Experts of a small language model.
Experts: 64 experts in each of 5 layers, 96 clamped SwiGLU neurons an expert, 2 picks a token, a sigmoid router, a shared expert of 128 neurons.
Below are experts of layer 5 (counted from 0) of a mixture-of-experts language model. Rows are named router (the router's row for the expert), gate (a neuron's input weights, with its number), up (a neuron's input weights, with its number), down (a neuron's output weights, with its number) and show model dimensions 0-159. Each number is 500 + 25 x the weight over its row's rms, rounded and kept within 0 to 999. Numbers have three digits each.
Before each expert's rows: "raises" lists some tokens whose logits its average output raises strongly, later layers aside. This comes from a sample of Wikipedia text that the model never trained on.

# expert 57
raises: "ac", "as", "ag", "ach"
router:549440539513512516492509532473494497483496440477500490491490502529491457479496473500496494543495482477525516479490469479484479536544556479500514526454461497518557522504515524475457512515545489493502530504531516477489523501481471451494532482477559502478495469498477501530485444527496479465474492499485517525480468502526547498508495481487511515533519428490481513506461470520499513483495504523513497464555510524519526481527520502513471501485487492504542518518530504520497478482521506
gate0:475466510471489522524498517485454490535491519527493468535482493524492525511478475522492515489522506505476471441489475533499510506519518454489496513510560526529501495505495507489457529486495491510512489451445505512543491468516480493496516526440522452520465492505472549553482491499469480489544517505463456491513507441459549544527477489465492509518502540537499495501475509497484530488512492452493561503498493474486499511545526485491478495512458498508494485493502522512511469500510534
up0:546481492508508494513480517496428471490500535538526502511519498526465464551464494508492504491571523485489442453481474530530521488476513458504508485516495523513515466492449469482525475497499520496489496494480495523544473481522501503517494483500493499486466495470488539536456490457515507517495493490498466509525503472470549523504491469533519514507505511566506522473502471483496511495458509502512495460487515489508480506499555487477482533529517472498486507505489495563502465564478507
down0:468531503509534533543542499531498506492470525533485512518479488507471507510529451444493496511504516497489502473492511475512512469493484472449504498484519472494526436501488535487498536474507508496491504493486522516511484511482503525465538485504561525494478541478531557462507551538519520489583511508450464539483509513482523510487468493452502512536532481486520508505486480517464509520567468502530497517470492515507519499485512479508467487487550496485508506482501505488484499535487525
gate1:506449501452462474496558504535493482527527487456517494511446499487480468489482486505470453481506482451515510504489506490508492540535512501548502503450506465484532503465505513524497510549516498509518478496526512528476485516523487534502513499479508536476486511476463499512505507526477483533506497526505506545495492483516508467487517502495513512500517511491527543552471475514513488513486514489488508519516520510495510528465511520522481513454508550572492474465542559573468465487493511
up1:476458478495479453502541477493493524531485471472483512490471507454507497498476502519434457498509466444521523537484502474508463503537517480512505492463503496473488477490497518521514491480498505485523487507525524528465461522575480521509482505515520530477468517487495516496505475516511450502496497498533554522527507518520513488478518528488455511453514487501495511520464493539529493543492500509518501504467489498507510484508496539510515517461526519505467462467546549575484481470530490
down1:525457484496425451487464508516536484495506502534452493507502526473522531495491476468498531479528469455513544515501519499493493504521533546524516487508465468496481437535524520505504477447496535516508523478511503494469498496486490501509503486526548504499473484477518528544531537497515480497515515463542518481495545507486524480449482523502526484537488482505540558514540497482534543497472517519519483513511499503520487511476496505540471496484461480510481487517495509522507522476549474

# expert 59
raises: "er", "p", "ch", "es", "l"
router:516456494472472481485527482542491509510506482474505463551465496503526488511533493501458491521494479487505512494455511523531451508511508490506488509467476519487544563467486451476477501512484506542477459507484483477477486455506467508507508525477522523500532479528523465519488436463474475512487487503520507514504477491520507501555525501493569504511481458505490448530500465504511499524516523492502484495536482486491538498523509514445457464526504503523541502512521538537483520463494503
gate0:513493460496526523511517542452490458480485517486467464495426503484505497501536482506528509522482468466468530475505490516504440485509489484493495542470473480500516496531491518550494505493524491513499496480518502502484493488495486533546466481513512459492500505534468457480520481489473450456520490465523492465496527507503510485480495556529514531503472497514525495490494500535527482507499451502466530512530548526435543509492538513462524497500484498520511536494551518485503531494542480
up0:509546489474497482512526512513457460504510432518550497527477403506504491459506474524498505462486477492520495465511502476448504524500543541495499506493508499478498485490473493495505531502503517506506514515484521466480493501496498503498502501456493510404562501525492513471505501504536526473489516536497516512446499586467484486522479490497508495487530512538468495481490525534525530497509496484527479503490493503501512499476489501471491489509503493517528567490489478500469503520488500
down0:532512510484495496496477490475486486492511497511502500492538505492488526487488521515459532489473477496492494463502531512462497542502517476513501479515531522497501529470467461522466489540500491469460465471549520502535487452518558496481496516468498503523453544483445501474529481491535488486520506491516503507508504473555487509472531480502504490517481512447459529502512448531515497556528451479464463503508468480472517457495487468495527517512467467513490517470532508489494434482531494
gate1:516478503491465491517515490502498509518488516502498465430436538551486519511506473510494475506490491534490523515521506533476461510479436448542506498496480507505531474513515542441498501494472533490480490555452497479478526536515470508502476490482533521467510537508505503456537488505488467469519528482530519529504500510532481501487524515480535510509467511490479490493495481547505535487492532465518437521519491472510497516491482496485510503490496503509533530502540561521486519547502520
up1:533520532524483478508516501508460499474508529526499487479442496521503499546506504456439492530501477556510542489487485491515502502522467475501482493504474485510506464494501542476514506515484533510449454525482543450468513499507462490464475496489527530477505531466452503497496457506504519481508504499512497561512491565542492509486506470491557509516493494511529477530451499512519516448502498536481422486490481476517477512501509516504489514489498511514496524482497536499510515516462477
down1:495496571506486462517503488523496493536534530486457552503497508519484495506514508528509482469459516505514518508490491486508531497452518504455489460532524508509543456516491495478525490474467524493494485508490540528464488491520502494502474478467510510504480435513479484563526501519525494503527482497449455529528458501471452498501492449490460526510490480483518491510457473503501509493500529463474516490529491472468494495532520502487536519508520466498527543523490462451530510505528457

# expert 27
raises: ",", " (", ".", "-", " ", " and"
router:512470499465476497478509501528471513503487460494504476526505475520534473469493502510492484540487500470463488493484489493478474522511503501497504509473479487535506549464482457508461516519535489523471511514488497489496544485515459495505537535419512530488495511518489482532501482518478492495515462526505511544465476463524528503544517504461510530518513482494479509510509446524497518525551481499459501471581506479495550504495507538500441498531503500521523490480504471536471462454511491
gate0:542448504518502470503508508479499586464503499540501480490514492497520502488494518474532510468441479465506487520487531498530464492494491453539485489499517473521522494462508494480464526486512506490497521480535567525494513453516530486469478518496493556483516534462512506478483434539504478438531501489505500535520520472476491513496478461453481514530490526497488516504476459505482509530519509479504484500536520502494538499546496547505503492488478505476506482463479515501513532491488499
up0:501562480500488519498546499556555498495548507499496522536512478517538563512513453538515465519504487465501470437494513487534539480471498492494512506504519480480530517482465496496477524460509504458520516564477541498534507454510496491468505517515526543500509492471452487494505511479466497511504527548508499512470530493533457517532519505473492555477470514477512514462495484518491513486474480504459505502537510501519497502475504541494520537487484484502509482512471503481473490484485512
down0:486540539525503484489505434480473517527544497510521499467477507520551513502550474505494511534548528515493534487517526551490449476454465503497498495503463457518496480518500491511529524460540492498534545532451478499481484485506504488525490525537472471461514534533490496488498479488510517525538488450498481483436496527546486529530475480488493484478512502511513476481489509500495469472486519507494508515486542523517492501521491489530517459517541508496508537526460479507544502494521507
gate1:520472511502433485449528522488508544496482489493486466459508503507473452446523496485502485495461453474487522532495545502514503478527467502512486487490475528494487562490464472490484492503522480502483480519510498511515534484499522502510459482493501448503464526502528516540481464475493516445478531486529472471502472477458522474502518457542554507457481493498509497477487515471477491492510516490519483520481516502515512439507511468515492444490528509498508466522469488524524507476457522
up1:518482481479441459472504556475427539476500499510480507455507466520467465472503528456517511515491460493496522539478555471455477473501473482501498491510480510500485510542481478486508495493499498480520472521477514508489506443523474527546461472471514482490526483490480516518521450523500471479494488501505457502536470491471508478514468472512562494474430481516522504492520489499488524550474542497480499511503510510534528510487491473505474462513523466504507509508495484501529494508499495
down1:469531451465507502505523486504467504483515485486449483507507502483522524445470517509523475534527505529535487496535497464504520470504472544479486515505498518493480492487536507481503480518497537491527508518486519486481487422490490489538545506487491487498548479509493506463517468522477479506511480504533527508512496532554466481446474496482495478442491480527525530533478520495511515483448531476516524435515487496472479519543481508424530494517477506516525488499507491511480491491468508

# expert 49
raises: "C", "D", ".", "E", "A", "T"
router:521501490436484506489485499518479477525510480497514442501471471523504504484517471508492498537477489453490528500513462499525468501518490512511485505445478476511518553470485472493458511517489528524464516501458495477512522500507464508465500505430552517466517493527483509516504459466499464498499473540481523524478474471547518494533507495462516503514492493494503497502472486494485500515502525482496461472544487476552546482514502495445431476510479478524536505500530490516487482440501496
gate0:475478557533537506518516490536475500492453514446534467543470480476477444545509487531495476471495507485522516536519518535492506448499521508494485521468483500543520515484479514484486489538485515506437493528493486528445492480540448482466508473512540495512470479484483524499488506533487543537472511497512526551499486508489483528509500495522529465534484497504469456467494508510503479529494504479463514488488522470494525513517479493475495493488536526470488535489545508539488516515476500
up0:467475502487463539486475483466461500508481467514513526535494510482518511474480466484460500510495487495496488464494494510521521537491495500499439470502462539521524513472491505505513497492534487488475471525488527500442515456467510513519489474486525445435495457456507492512432504507514479480480511513494540481502493485549510471453480504523505550479467490546491538470526480474467513497507515499508500522528529535546485494540494493531494484494503522517508472516527487488515451477523538
down0:536477519521475533528510496529481516526487529508489521481498489447519445453514534489557525473515501491456494521533517532500519500524469474556520518501525489488508508487501471477483485493506516503488493540483557486501494474504446472480431522507485515491519453528497496454487506477483521490466473458522474472466494474488462537483491521477461499509510466492504486502527498527497512539541491493477518521486490491477520495462521484478510524482481508495453506503486529536502501440513446
gate1:499449547530518472485491521496490514527496482499553497472459508553493502488478471490500532509466499513511484456502478533506524495503502456497466483473486475513530466540438491522517534537500514535460504523526444434472502486486509509533526516479534494472498469476494528483499432496485499517521442522519509493527484512483484484566471469494511546481493503506502480486502491534490522494558491509499502521467528500518522521505496491489467461479508480530521495523494511488513477498531495
up1:515529530526479491482519523488484489491494506498519500486457497512489471513467478498510515535486515516483499443524474477508486483519487484523443515473481526520517479545467496536490494489482477497456509446519461490501475491514503544510491472481513438519503489502490521477492437487481535486503477504491498461458505518458497508483490523502571484504491510478478482464508493545516522487545510509490499510506521489514580505528526486468465436467507507545513483524521541513512517524535469
down1:489488501497486492565498503520497514493549536474459505498470469491517465484501499515474477492468486487484516453508537501527546476511453530488495536512524495565456499465516482499479484466498530509503484481487534507489462508441523466506470466512479546539472503512506474488523500550510474496499503478467545482527464489518502485510512528496515489509520495501461518541506521533509491492538497474513489522524487521497507457519433460520478513516493491463549482474499525502500485470533457

# expert 54
raises: "a", "al", "or", "o", "an", "it"
router:507500526468492504506499526504517503480525457511525507481509480479539508461495458495468513513482493488488497487492470510512469509542480517510488493446457510512537509497448496475478512516515460522466503485476521478435490502483465473500553528479516483502506466519523487513470444526498488470478525544505521543516470475553536504501506452521546499523506482501481496523491461492502455505521479511516520519550518520484517468509530520475449476475493521546545511499553515537501483493485529
gate0:529477505520517527516546493479503478535526483513455507494548432515498455511479487540489529483532493459467489453527468491491484469514479512488501507509520523528506481486492487507494477493499492505486470485528476497469499475507481462494516512559459532525458481544489489542487492499486516521583501493484490442489480498516518494491479503510484532465493473470475488501506526499510492458521492520478530457485509525524505479523529539443562508511466510543488509494519505493502469518478518
up0:525484505470491446492538488519511513540479511505471522512490434469485489530473497509511513489517474488482499502513478550471502521531509496487494495498501534459513470478520503545476476483497485486480445481518499519511535470472522494524456499479491492530463500509530539507488487517474533472513503522484516543502506461556494534452516501464491497483497520519496507496505531488482483472478500487515482506500499527558525452541483465479505470454423543519509462507465505508485495475513555
down0:462523509548492490508494493545450492462485495502495519500517465505461494524494449472508473509500470510519526535503472477506464503465511501507500450536513522500505456518491502509491487504489528520463492523494508508561499445508523510521486472499500510504497440499526478490463520533533531517473498498495519481489493477515483507499493546460473479441485489475486539507483547482524528554471509523492493453470462491481519470566488531486519475481522535466517484472533516485496456498497506
gate1:534448536460539487491450467466497485524534490536523509513521507465505468478491506513571503549488482516520496493465491456515526515502530467490496542493485521549500474483533479541479488546486512479496538473492493527484494501502487503500489487511499493436529511504457506558513474494477507504498500493501501488518469512515493505486520456506516513516515495462476516461513453523473523460482513508490515519523482488474531537465511457497456473473488498505538501514515542528470475511535536
up1:523506481459512485492507476503498469463541498499514534534518462478470439500485505499514507517506477482521510502469480452512537517513492508496483540508493495573466476471480489491519506519467521490480520490507550491469480473499464500518527471493495492451538525510471484532514488485506498480500502499535479494512496460511475471537507497514526549505538483405477503495543443508449497501539479497466531482560519478480488502496480505482498504511521487532512519502506527499510492549491523
down1:520470508482524475507525468525479525534539471512503500500441436459486481472513519524507482512540485514523531524521524457519556470519501503498503521516479491476500487539545476517533466470503496485535483493498468544472515526510467508445482497482508521512510500492489496486540468543507495525534430506493500464487495483496474488495501527505484480516504488512489521487481542481492509487517526462553479486489459524537492469460473497493488506497551471503459477510541485488544496522534509

# expert 0
raises: "ab", "op", "a"
router:506488514478520502461531484491452487539494489493517469501464505508503502473491531558483459541481485511489498529488477530479462536520522500531515490477432487531529496477507528507500524518459526524499518502509500498498535502530492502508535501471522491480512498530492481481515452519485456466514524534502511489508439533515544481533494475495551502523488474479494483533477462523497488470526486443470511447564475488508530497501523520508454500493460500537543475507512520516487504465513487
gate0:492513519507499540449535515498454519497501504512527454451514525490482516502519525491494498473506496463502451476530506469476487490494493492502493507480454484502508512522444491517482480564574504509517481470494466540528514530504483486513480477464521511471476478520485523464478487496493528468518449526468496506494519487483501532501517501529501508517498500547475448518455525516522463487464493523518492471521492511486522496522503494472480530500476486471497519520544540552489525564472466
up0:524505513557473499501469469552509560534516519517510513498511478553495528506507466513493500498501462463497493478513462526507562483502498514524488525508497454501519493501513500483522491485502502496491483519529503504484495479501484482504529523508458530499514458499461507504473481513479493481497536538437481462455488492528480473461484539458522439491467541520477515510496511471534496513530478511467537450495532515570496509489467509521523524491466527500495483520496479551508487512487471
down0:463544509521512509538490518520507491523440499550525518457523514532480482509477448484475476533518550516469509485520477502497493496512491515536496462498470477501480486500454504498502484515497485474537491481511513483469498499473485523504470536508542509464521500484519545481482464552479500572507455501517449522494531498503493526470508538512487500544541487487517490476489516510476498503526483465488469506501522511475535510459496504481528520513542538467461536511478494443524499530501484
gate1:493529472511492504479469475501503469500522469536564476460452496447483511497493480478486506511463502501508491447502472492535490534474500526473495473506478436515516511501496536504487504516497503501495484509504512515504481487519486485506532507476498499487531505482453482485493472488482492504520489506463536515504504448515456512508560472543506566500519553465531498504559501516455453514530486531435540512517518522507511503520535542501491513496484530517500504522530549488498492493466491
up1:479471527464516465484481456519482515534459522496531458512512496535497527546497498519513501546477473522484481509512538489526505499521443492497507520502520455498500509487526499525490535439485455493510502425500553518526514526487491516517559512491474470479495507449470460454536530511478511511475486499512472499499493480510488533527507505506488501506475478496493447507463459544531528501497463488503471528468516487494522501511490548520485532481490531471510503498464520500476474472490514
down1:465504534497493487517456527493504451499529505511527505490556484500533502478494505523532493537530532459521463529503500478507487489488493544492511513500558474485504496477486504484497561445554497491545512500459516507471493505503538464534459520506491468550529468516453514481509520480497484474504508519502515530491494497498500507491492503522541430506505484511512480517477487481510505533494524518457484495520480525489521486551458491473498498485518427496453471481495497480495511483476449

# expert 30
raises: "om", "i", "op", "re", "o", "or"
router:500512499529496478466497501478500524519531501449553501532482477512536505469480473504517515538491495480434487509492544504508471536536491484523521535458479542504516503486512489503446504502492482527486481498491529499440500512503466484511511530481523495472467523540512471503467446552469517481514506491498527497486471513522522492514537461457528503475507507484472481489494454531491466475558489480446516486553494509504534525527526524490461473481485541519538503504522519518495501484498491
gate0:476467472493424515485480511496469499522493470474506507488482510470502496507474513507511490531515488531460477497441578473487516558526528489492490524502514496506507503535524493464516497485533508482508520506486488536509498463571526503539522498480544484490483508482504489518510474522514471516461495511472497525506510519481503515495548531480497485543487450487507495557526451505483474508537520510463513490498438470465511533482527461528524505474513479477504470510470515492514488495468479
up0:493543500514491449484468451471455505477485496523463481533512507487533509503479496524515480479502471495503501481457473493472534504485547523509461497507510530495495512448480516411468480480486503486499490466526522484482526478480522472479483495488549542504512516465530513498510502495483481482474565476506518507484489502506529479490500460487476505563499511528485522471501515487468533462542505481517490473522486484558503527474480564486548486497520469492501472520496475485506489484482498
down0:492485489516524485493512501531485536501471479482502508492506499540502563500488436459497529528478538546491523504496510499478513523482478556494493529478513495476520478484522501485499487479553498456558512529537497494484543492483487473513495523490464546503474536469466519516514500544516512518510488478478560505516504519476521489496554500481492495482475482487487500496500517461567479502491536517474433496461508531492509479508520479514436495522463475496494523491501527503492521481534468
gate1:510514492515508492514486506479473515566504439495454513492478533475530515517535501528476485513463480505498455505482506529503508518503494513481466488482473508491502481477489510459505477552542507479489517557484543513513506541488505512471514529492516497459495532522460523505520442499539523490511524477518509474526544505510490515497546506477476534519456517491490507445469510535479540476516496541493481500507463538463528557524469516476512499519546505474517493549481482500470519487481509
up1:516515453494501545469455490516571526537478511509498490487459480499461518479477495475484543520431514490456476504529430534510456498505495538480472474519542466503514518474544528551510517551483500485492501501498476512483519518490472468486444525468486544508500497462517483456481495516497513525492529489485522475473517476465451486513473487472500505506515525512516475506494540501488488511480533484507498523514492532499485531506489535524471490466511510494512483525516523479473479508498485
down1:460527547524490519488486493476445488505558481513499499481490475471461522504503465527492513479514521455476503517463499520498471486510512540543506539493464497539525456520485515525474477476507507507462495466496470470480490482543494503518479474540555474493493515497540506521502495497491504516469486470506523474520538515495507475483493501531545433538459463488479489529536469515544496510509509496518517513521550466518450517521513484494484529467485485499481487490524453529470508524472507

# expert 17
raises: "p", "n", "ra", "all", "ang"
router:514462534483478502482515514507452532509498466474578472509480504510516488494494524482501525511463459450501497534481491477470445500516492477510480507484520522531543520451464466490455502538483488541477512519510518468509539505473478500487506494501492525499500517543510476553478482534479490504483511520480534503494489505530542465490537490479523493494526478498492479496500477523491491495565499494462513465531519520511529454517516554499465472466492511553538517505490522515476501465480486
gate0:518493484524533518498481493520529495534495529475472521496480515504543484517492467511483520482515469455502485506496518496490519506501456512483507548519462482496517536507509518498505474461463457536468526508523530498497542503459477478487513520483545470480497485516471519512515514468491553459501534483518478527502436484527522442495517488506547478489512443507495503503456530536495464457517513497506525535557473493500500527515530458477456514483510500466537477504466456482516477487489506
up0:515503509516480494479521476513482494485450498553526549459522530504529504488471468511462536497458468471517500527494514485514496519476506449494475494535494541528515516496483531519477509525531461539533463485463495499494491496495522501483485472460485479464494501516505504514469516478507501505525499497506461481556468504513505515506510474523525478487536483486542508515471500508477554527502461543525468465520503507490491552519554483515430474473471527488530506476492506454491452489518522
down0:508557478536484473514471517486494489559528509471515486467498466511502517483497487537539514492487513510516522512452488511449513484458490507470526540524484493498530528510516556502476506540498543519481517511493531538525485549463512484483482506477541506482476481484473550475547500483509549482500477532490492471533515475505489491517491504512505514482563514527528535512511528522510475505525499492484479517506504515507504529551519461480462528512478450489485520461480478506519479506479440
gate1:504463446465486529509530512503468492527458502505521486541483516519496519481499486477425484492468482472481562478487508485472476548484480491460520492521474496477535511500491448516439488496473457480499467456500517525492522487513516511530472461491511505534515479465509484462489497515530506502479538500512499518472498514500488461543515493508544501487505505502521488506450469514470483525484486494502476521543516499537493499530550518485484502487482491508548528553503524534515485481549482
up1:511454487517499503486518527506475562481530524486482445580493475510445477499529501490515488506491489513532508504531531489489495481478492482534458579513492486530517502522454484513541516499463469506510467516535535436469501491537508495515480493518526468525478533494517474459508478486491511451466509503514503507500479499472473443501482529466518517486514499536487462492497450516511488521539522506512498514514518487507485507507531511482493500495496493459539483505494500524493485519553476
down1:455487511510542459487463556517479516452512495490481540498469504466467501515502493523508458493496498484492496519514510482506499532489478498490504532492491512492508522452532489523480501490465485495467522487556488514493467517492523488528529512479469463528529490477510530486495488526528502527555494477500502528500519504511524523552489467484460473518506502518449531506513542526498526473476555486459486480486527512559461488549527451515521497495476553475514514506431493507493485490519482

# expert 5
raises: "y", ",", "ar", "re"
router:528512536486474499501524512464458520510508477469507485510462477517499504502506468490530522516503471487480484508483529523506484518544508506544479509456500511545525508492507479495459522513536485512512507503509494487450504528522501497517533472492512482484479478532490476537479495517458472480518512530499535531465481540517549488488501478445559516520500455494483460525516491484476476518496501467459521477546468469482547470522499561493491465519498508533583510517534513523484485493527491
gate0:496506510511506511466523516468490470490485519491505455494528479511532533508498494484522491561511496539500498487519467512486509515461483489462490477518523513507532475510516483475539503518535477523506491501509535538529473457486511516502461516528501484474538476529482540498482465572494477523507513508466524525523483545524495545468553494513497500505533543535522486523507508450484439443520481548489461516537500537489522519543517528514483467476500469521509516521524487513497519476473500
up0:484452541518488495464521506532499521544488532493518523488471558521503491486485490469501533475465480520495539483453470523500518500472517505483526482538491502486484481474509484499484520521485482503504462500526553490530506472515535512475521495502529506448493491516541489518521501481564479478544508522503518544472509514544528510551523471513481541486485502531488524480470459513497540491476483485567547482461466524512518474489504540499496515533474505503490507521524506541517532531503509
down0:503492498506495458520499518499514541483461469550476551477476509532500510509493492467535512499508506507524506511499445496488506464473486482544500507499526521524507531496493537465487497509520441486505488520477461513530522475473502507455511459501469514487539535524508503517561506520482490496485532493487495533506478506533473486456489506510495447527501513479507456557564534497488524489483472517537512491548501464455456495471531523513488483541506495549488483487535486486513504538506524
gate1:525509463462515479512526479515504511508442511446501497521493488523514526512499509489490491497496504485512466490521483498479521501477519498550503546486439550476492536516497494494456521451499434506501528470522500481534497495512528508477538506462472476526514513502509469456489484508477536478509453469501543515476470492473492519466456501493510514524450522483502459540513459474482474524503470492502488510515509503477502501548555553464520499462500472505526495538488495478468521523519491
up1:494527495494492506518492516479485481480498474489467505497438500496511481506517498446448515535491467497488542501521508505442479476450541506501515538516487528494528488495480527498539513527536502505494513526493526513477474491521468493541523536476501470519552490485503505470517493523503517484532490510534546496455496503519531542499511509451544524508490521494468495519485453473461497483548529517522566548499528492481501479496516489497486457471479506498463529491501473490462502459534543
down1:518531482491506454503485520476471520484504523486529536563490492458495494518508507461531576526511435503520519453513557465517502509565493489521537554484504486490493514537485521498523479513491540487480523529516539513508520515450502527494468468489492509474478475525549489489521502505504503477468530549527504506495492487479495529514501484501515463474503552456517525512504500472500528522502464496530516518523534493506501487507493522483497498500436517530502507533482480508514513514476473

# expert 33
raises: "-", "- D", "- P", "- ", "|", "| "
router:511487522494483506482497486524475481511511492439526482480474478467516509484461475494467522521491501456494495522477473496490471525515509473511490500430492518530546555469486482473435511511475504517509508499512509499501561460520465462510523500464536475496490459501495495535482427490487488480528514505504478528487482445533535495487485521473523487510488463487507487523470480493513476497556495474484516511511495483546545538529510518499469486475491532545540491514514516506465474484487504
gate2:518451558504516509554479495491484472490485515527530419490486548491527492474509483505528498563517505472476482487535503518496477534493496521511533530496485497434512548494500466494471493482500510509481543521492485497519542518541486488465485480497470534497530513525483513530486508503469477542505535509508506515537497552550499477489487498536459512488504484497512513478460477509499448513504516509514516489510488499516509504504521500510481459528502516534522501446509525501565506543515519
up2:485466530497510502530467511479476471523479504505478428492483541475509483526485503487532495492519527459522509519583506502506503508482579485536512512498520531488473487508508435471486492511498530489506505509480499509498538495512461453510476511498496514493498509510542535520471541511482498466476523538494519493517472535573472480502488525511516485497474492540545558447460497496506488489486504478488484490517526510497505478489508496527498528536514493498494498474529520472484485538491550
down2:486508500555489482515506435459484514491504533520495517493488478511525486466492482497526497551489494494462472539536515531484523490479558504498515486505479508502464506471524491507469504508448506470557498538488484508555489490484489519521462529446507505426511468473487519509452474490496527513523516492510507505527489526500512514421473506485513509496501488462523462508519494486505487504452528483470486518462482528514500528493441488502500510530527492515467457507487525497482507501490458
gate3:525449497472473464497549517509502503490485479490500497481503496464502453469433504494511504499468464501482572485497531481520482482532548485508483458486479485524522464460496513539519473482521492508485499481502552518472525511485506502499475512510494475471463498505506496570479550566479509499510514491473520506560498493539484502491505527503493499495495469501521519523451443497552483517517494543505488478514482481475522515528492523512465483488513504517497513464481503536503491507496558
up3:506456517464472497489539498470505498475489517442490480515504510501519486463455510500499513501480452473503522477501544471521494440502566500525481494462484511501541478458527522538470521496471488528470467473482540482488551479491486473489459516493508480496441509506537501518497515540473454521499502494461513507490469484507490516517502490462504470486497537502514462515510495504536543472547521488522496466500475456550505524482511490498510497517484490472497485433509509502495480513458488
down3:527480479512526481513460524508491449562498480507504486502526517495506543494484480493476540483514456538497519497517519464526469546496513467508462542536507516536465509518502496500489501507485494518544487524521490535529542493533484471507514476500506511491487510444475521502509495513543521494496457501487501478506455498504514511455499522508508483475480420511480508483522512482461469518521434547524498516491443504495517532519513516527520505474459542498465524478453492520496467511502488

# expert 35
raises: " The", "\n\n", " There", " It", " They", " Other"
router:509517491482483453501505524497476515513518495488514461506498501501536512485487470546458480520473499489470497474483517512517455510511523487536519511450484501514535529486480507459490498538486464514470549453480504455501552479530467499495522528469519512483457464493477481535497479523474487471509508522515516479498476470522537477511502454474513501526509482474466476520495485514479524469512530466501521504545491552519575488476517536490477473522501538483555532511490538516496464498509532
gate2:512449478501446526473468545507534454501456491516520488505481445524488534501520473514466497522495521490509553500500493482497507507528502468518486496515512494452548535554480487494490479529487522480529516553500479478503518481508483517510514549504487459560522475507522481504515507480463488464484498540494511473457525518480491506505533513477530500476519545516482480523510443504516516479518524550489532507475456486515473482522493501475516485497505523518525530532478527518474541520517531
up2:497488489498469506463470469468485473506509510506498506463526492521496507483477400515478489505551498530471495478508457434485497488505509459451497529523491508466529482499496461460488466502501537482491522500523504489517518483524484518504500544531497494534473464516514491510560510488504529484501481487462506490465507495449465510513552506486495536508498540472502501510502469537457502437473491488476534522495510490524512463470493518496503514495512499483537472489497493542476506535466538
down2:545493479496526502500479493551540490484507520487479467496506507504503487507541522483516474517522548480491510484503516510435491504467474476504469488480487492533528519480508533492467516469519495498520494472503481539484547530486533456526474530484542489463493476523551465448509432537457495504475524491445478523527499493496526499558487476501475506512487505528462468505501525491479486490495506516483468528472508483554482526476522493517471535463538464506512476537480515510493497482517482
gate3:467548492480488536465467473507478526524490482500484480512485442492492508502485467557461505477497506464487483497471477499519537513503496515459489518485515484504515521500487504462508484510566503488476514509512531494519513492502512546510504483529563489464491494494471406509518521501489500534497493489449513475516476490482546524481522559495489524544525507449521508513508490496462484471498491536517502527515473504547479510463478511498522506470504517488483540529504473528487547529481481
up3:473523458435483510469484478478464528480508502498512456493501463519520503515485502536525504444493509483491488529511474551497509522523497525422509490501518468526498526475499493488513537517552502492466505484502540480520504488481535529532497468483495490478504498487484452521490512494536493522506541456447423454530465511509508500492491484500497475524523508448488490535498521498486454501493470507531512545523455486497482523496500516530532502506518517484474493544506514527477512527484491
down3:486475496488493468524453526510485505486523509517507502533456493470488483513484506435487506500518525536494507508499468517520533509525478515517506509520485518505522499542465516476459497485499485485495539454530488476470534548488510503498474504461481506508498493511497497487471572449494486512530467513549503488460505482517501480491460480548494496456484501497493515513499481466496510521503547497508523473477472537502520507473513520489511436519540555489413486475470500516511470514462534

# expert 19
raises: "|", "| ", "|  |", "V"
router:516481518480503501509520498466484512483482497475519480538488474524521480455499498523455485506477487457468486475487480491460455519496485503495538471473475492520555542461480507490451509519472490513488473507509506462467543493496488462496532521466520515489524496543491504512474453510440468479466498523523497504489493497534515510539483443506520482509515503534488469511481498518536480489511518496503541474524483497501541480535546515496438488500485520512535477519528564538474482456496491
gate2:500500526486469493493490494491460506500480494514484494473490502525557538462442443513492489518544507542448472485464548490487504522522526487484491503500477500496543514497493486490491491532491500467534451485492507475525537505502499500508495498502520506521500509523489508533547491517529504476490442513495498493499512454531500503501600481465488494497501510501485531523477480479498551469542509434475517529478499510520483507492533490488539515550507468511497507509544513494509511484441520
up2:495524526565485479517511504496467497495543496505523486484497468489514518489459496468490479501514516473471513505497482496479510513504512473504460522458466498519533503494468509531509530507533511491490516507486511483489482492502487528528498445562519521476550471461485491504531481477469509498508501521544522499530577476527551487556529535490494503489560506502511515462460520493493465516528541490459522508508529520479534523479458498448501508474480503499501509525459460502499509506551513
down2:481472493487516482524503467499486508493487542491501566460475508511474546540559512496518530474463528505473491551509450481494494505483493481481539505475497468498524511482517497516497532495493442521492473508534495553458476462504482459521504507496531486547549510526486468506523510520541510529453491477491507483487516533468467550502493535506507508469490445560482534503490521514492510440513505512494517511479497501476517533526495516486490480513483486495525510463477486527514531494512504
gate3:517505503494517444540465524517482488491532508473526479522470493505502457471488517487507481494470487502531518464547485492531429533534496509524496508525541493564502504519495527490500530469492498540474523514476484528504471534508496469522529502512556508495493462468488519489509482496503519522503524488526489458490489471448501484499465474498530478526502505507495499529500491504525511508560570517473507473486495479468521553537515519437488539531484498502509515471496472505483461471524500
up3:529491498525536486533504504519522464493520523477519489493499493484490515506516471495469502480479530510515526479553437471527479527521472545491495491534519458519498517505508538458485500545527504510527547520481479493472502541538499522511499509486535497549495512487508477494476496469487492510481544536465515487502478510486454518509509461510506548480503502489469524522525474521541485486527553535521463463455468457497505492509542511530491543568477524468467500469510501505492488508473483
down3:523493494521536492500499507489515446534506535509478509489514488491527497486500456506485502478527518517459482499505525470513531515464494509475547485497457481485499484527496477493519527545499494515514501510544615508523497527466492534480484496509495512524493536484487521462526560479496553514508528515474524512536505479455516503522475488497539487476490492481522531502511515479492493534485500464520514497496480491479490493505495441499467537458532536541515467558459481500494506502482475